{
  "n_kv_head": 2,
  "norm_place": "pre",
  "norm_eps": 1e-05,
  "rope_fraction": 1.0
}
Below are experts of layer 4 (counted from 0) of a mixture-of-experts language model. Rows are named gate (a neuron's input weights, with its number), up (a neuron's input weights, with its number), down (a neuron's output weights, with its number) and show model dimensions 0-95. Each number is 128 + 32 x the weight over its row's rms, rounded and kept within 0 to 255.
Before each expert's rows: a language model's description of what the expert responds to. This comes from a sample of Wikipedia text that the model never trained on.

# expert 17
What it handles: Institution and topic nouns
gate0 [111 160 113 132 166  99 142 101 176 167 132 150 126  54 138  86 142 121 143 117 120  71  77 172  96 130 165 147 167 103  95 135 115 174 190 133 111 120  85 107 101 100 105  83 167  78 115 122 146 206 165 131 143 123 133 143  93 103 127 103 162 190 115 132 147 121  95 145  80 145 171 122 165  63  86  99 181 134  75  92 137 108 124 150 135 160 139 124 118 149 125  78 162 163 144 155]
up0 [ 68 220 108 106 107  88 121 141 171  81 140 161 171 151  48 200 191 110  51 150 146 124 131 100  66 133 142 109 131 105  97  93 154 129 109 174 131  73 129 118 144 155  99 107 124  94 106  98 109 130  76 119 115 208 158 114 167 133 105 167 158 130 138 140 164 135 133  63 120 109 190 115 176 122 145 158  74 149 147 167 172  77 149 128 123 134  91 121 129 113  86 156 147  65 124 111]
down0 [133 152 194 114 188 166 164 161 129 149 107 112 151 158 110 146 152 223 160 106  58 126 127 108  74 121 135 131 164 190 153 127 174 139 133 139 149 126 124 133 166 140 125 132 105 140 152 106 133 119 134 184 119 144  73 132 112  60 115 135 112  82 123 106 104 143 103 162 131 124  78 124 104 135 185 150  73 105 153 144 123 119 116 207 141 195 151 171  78 150 147 133 139 131 127 124]

# expert 36
What it handles: Empty table cells
gate0 [ 97 128 155 171 152 196 205 175 154 129 160 146 150 166 100  27 178 140 133 156 150 133 137 125  93 136 113 153 161 134 105 134 136 162 152 124 125  74 140  97 143  93  96 108 135 154 100 166 113  74  73 148 107  74 138 100 108 113 181 100 144 115  82 140 120  81 153  98 161 126 137 112 138 146 127  94 110 113 120 146  98 103 127 183 146 175  47 138 111  73 115 103 119  81 147  77]
up0 [137 130 103 135 109  99 173 179 186 142  60  98 171 107  85 167 175 146 134 105 154 105 132  92 125 107 126  86  94 136 136 140 180 122  92 143 114 121 186 135 128 107 125 168 123 159 138 101 137  73 113 162 114 160 101  90 126  79 149 151 140 164 102 142 174 178 133  88 191 123 139 109 154 102 190 135  98 102 142  61 111 140 153  94 157 112 104 153 168 122 142  80  71 101 132 154]
down0 [113 119  63  57 137 105 112 160  95 173 171 147 176 115 182 133 108  99 125 103 163 147 154 126 101 130 129 160 138 103 138 156 104 110 156 168 142 107 136 110 151 128 131 200 118 163 108 146  80 181  69  98  72 123 110 127  92 155 103 136 116 181 126 119 143 211 130 128 147  53 169  78  99 104 134  80 165 137 145 125 184 156  95 150 139 127  77 150 129 142 119 147 148 134 116 117]

# expert 0
What it handles: Capitalized name openings
gate1 [107 182 145 160 108 100 149 165 156 167 105 155 123 170  76 170 110 124 118  95 111 137 159 136  90 119  84 101 154 177  60 122 183 147 137 154 156 131 140 128 146 105 159 126 130 122 156 137 143 171 202  55 107 172 128 139  96 155 117 147 122 159 143 120 173 176 135 127 125  98 131 163 132 186 105 159 138 124 106  66 145 148 122 115 111 154 139 107 128 133 132 107 116 128 140  90]
up1 [185 157 234 135 137  61 120 166 195 154 142 161 140 175 156  71 125  87 106 149 181 139 116 167 162 120  91 117 129 163 125 151 143 115 143 120 160 171  70 158  78  89  98 185  83 117 123 121  89 157 123  95  87  91 128 158 103  87 140  96 201  91  91 129 123 143 114 174 126 127 100 129 170 158 113 160 123 107 138 155  70 193  91  84 116  69 112 118 132 115  73 104 124 132 151  95]
down1 [142 110 144  98 115  53  98 158 139  67 127 126 138 141 170  77 153 120  99 141 147  75 109  94 194 101 150 145 195 140 132 149  94  94 181 114 208 161  88 153 131 118  91 122 112 149  76 155 122 108 102 139 179  97 100 138 151 126 121 112 136  97 140 111 160 136 161 182 140 137 135  96 109 132 186 121  84 123 128  92  74 172 202  96 134 143 160  97 129  72  96 185 144  86  42 184]

# expert 16
What it handles: Taxon and exotic names
gate1 [ 84  85 211  94 112 194 133 137 145 120 109 131 189 161 121 213 177 117  83 172 140 154 110  70 164 168  94 144 129 148  87  99 123 141 141 146 188  97 220 135 118 146 115 167 131 116 166 194 112 102 148 130 130 112 119 102 116 147 149 153 139 122 187 166 119 106 135 135 120 158 113 129 153 109 113 134 146  78 150  96 121 158 139  91 126 146 113 149 126 161 136 120 114 125 169 139]
up1 [ 99  87 120  78  73 155 108 143 146 142 108 156 149  65 142 119 131 119 141 119 175 152 120  81 105 126 141 126 111 150 140 132 183 153 130 130  66  67 146 103 129  89 138  55 129 153 108 107 135 210 151 108  77  89 103 166 141  74 143 178 124 169 141 149 144 133 111 105 166 110 128 159 126  95 185 181 103 186 143 141 167 178 133 131 148 121 121  79 109  67 170  70  60 141 167 121]
down1 [117 170 107 109 111 119  97 171  74  79 150 110  83 141 154 129  81 141 151 169 142 118 161 160 191 111 165 132 134 122 109 145 140  98 165 117 131  90 147 127 100 148 146 142 147  84 103 167 175  86  89 131 180 183 156 145 179 166 164 108 118 103  96 137 138 113 135 102  74  82  86 104 156 163 117 109 134 111 134 124 117 153 109 122 115 133 123 152  86  65 106 115  94 146  98 160]

# expert 14
What it handles: Verb past/participle endings
gate0 [173 132 130 134  99  96  94 119 112 149 151 128 146 103 141 161 180 133 108 153 141 107 151 117 175 130 137 101 153 101 149 133 140 106 118 110 202 162  74 104 132 109 159 134 168  82 159 162 120 182 167 162 118  39 102 148 162  68 100  84  84 160  80  82 121 116 108 131 130 115 158  96 142 120  65  96  96 135 163 119 101 172 143 145 105  57 154  87 112 147  78 124 135 122 150  87]
up0 [146 125 118 124 119 112 121 137 212 150 120  78 166 131 107 125 140 147 117 157 142 159 145 157 125 132  89  48 121 180 148 127  73  95  80 152 142 114  69 114 169 147 166 133 174 133 117 156  78 119 130 122 168 115 131 157 111 146 103  23  71  98 144 127 131 133 121  72 122  81 137 101 110 109 152 106 112 180 142 109 126 171 103 138 114  58 166 128 114 118 122 121 103 151 121 176]
down0 [120  76 163 128 133  90 136 115  83 130 141  92 155 179  99 110  97 162 121 153 126 126  62 161 109  99  93 146 115 147 150 133  42  75 116  68  63 149 179 186 123 146 134 102  86 146  94 165 196 118 193 148 125 140 139 106 160 138 118 185  99 106 101 133 112 131 104 150 156 158 111 120 120 122 114 157 151 140 203 125  84 187  95 106 113 136 143 133 142 157  76 151 145 137 120 144]

# expert 20
What it handles: Common nouns after determiners
gate0 [ 94 134 193 163 134  94 159 135 171 135 142 154 133 111 204  83 158 101 116  79 134  90  90 128 170  90 108 128 108 124 145  82 152 163 144 178 158 125 174 185 122 169 191 131 164 119  70 156 126 165 132  73  91 127  93 108 187 130 132 158 162 149 162 173 148 150 129 126 133 106  37 117 183 102 170  93 132  65  89 186 105 163 150 126 181  72 144 153 143 145  85 170 144 178 142  96]
up0 [161 117 139  76 180 119 118 168 140 136 145 109 121  83 164 179 143 114  74 141 155  80 126 179  99 154 153 146 148 158 165 159 136  69 119 108 113 131 118 137 108 102  96 125 191 106 163 110 106 111 109 107 136 176 133 129 121  75 157 201 155 181  89 138  87 118 136 138 121 203 161  81 102 143 141 174 168 147  80  83 114  78 124 149 104 160 123 167 136 110 154 148 123 141 110 121]
down0 [152 175 147 168 144 150  70  99 174 130 120 122 169 118 111 204 101 137 165 109 123 163 177 114  93 139 127 115 146 142 134 133 139  84 109 160 115  93  90 119 191 100 168 145  70 140 112 119 110 153 126 189 151 123 149 194  89 142 127 105 175 177 144 131  60 126 108  79 123 170 113 160  82 144  88 103 106 135 167 141 130 105  95 151 176 120 152 169 100 123 133  54 181 180 112 146]

# expert 1
What it handles: Table cells and separators
gate0 [145 110  86 151  80 115  58 102 172 195  98  70 126  78 150 108 126 115 156 106 118 121 148 152  86 156 106  86 125 145 124 106 101  80 123 123 138 124  81 153 111 129 107 194 126 108 139  52 145 169 192 136 125  92 107  80 207 123 139  89  85  79 154 148 181 116 114 120 112 125 140 171 122 169 154 151 136 117 157  85 188  75 134 101 150 194 114 130 119  86  54 118  92 191 174 154]
up0 [ 91  86 142 106  96 191 136 157 110 135 154 123 164  94 109  62 128 164  96 120 130 141 113 135 172  60 107 100 135  85 125 121  77 125 127 159 173 133 178 118 117 133 154 145 151 143 173 161 113 167 127 124  91 196 108 192  38 143 168  64 101 171 160 140 120  86 173 171 139 161 152  69 145 140 125  95 109 102 109 106 140 145  87 115 167 125 157 180 134 165 148 187 113 154 101 151]
down0 [ 99 142 105 131 118 111 134 101 132 209  58  88  91 138 151 158 156 163 128 148 148  85 108 129 169 192 113 115 125  91 131 115 155  55 157 143 132 131 179 144 142 121  96 103 191 137 156 188 139 118 116 105 127 111  96 221 145 109  93 153 167 125 129 107  86 156 132 141 111 140  83 157 138 148 129 155 177  68 131 163 175 124 173 148 146 123 129 115 101 130 108 108 173 153 100 167]

# expert 21
What it handles: Sentence-opening words and headers
gate1 [104  85 126 102 143 142 106 172 130 108 187  88 135  96 139 168 118 161 173 145 101 181 116 140 119  88 161 114 178 145 119 146 126 149  91 136 118 127 205  93  97 148 143 121 157  93 157 163 178 118 185 135 151 107  74 156 113 121 101 167 177 136 134 109 118 105 126 129 109 135 100 129 108 185 117  93  80 120  55 197 109 109  73 212 174 169 173 138 105 113  72 126 154 125 149 117]
up1 [ 82 154 112 131 131 152 187 149 109 116 109 142  75 149 149 176 175 165 156  97 117 137 131  88 140 129 110 164 161 104  49 128  88 179  91 164  97 162 147  93  81 150  96  60 116 104 129 135 163 178 208 154 126 138 149 132 131 104 159 123 138  77  99 119 107 163 120 115 144 105  82 147  82 103  94 163  89 186 112  87  44  92 126 169 126 129 106 123 134 136 153 137  67 113 141 173]
down1 [ 69 119 140 148 141  99 169 137 159 138  95  71 150 171 130 209 100 125 159 141 145 183 124 188 142 105 136  78 157 116 145 122 152 133 131 150  96 135 207 143  76 120 134 130  93 187 122 103 117  81 178 182 122 139  74 148 127 107 107 184 111 127 147 166 123 116 112 144 161 108 139 141 127 150 141 148 103  90 123 145 167 148  48 152 133  97 157 198  98 138 123 130 175  62 114 136]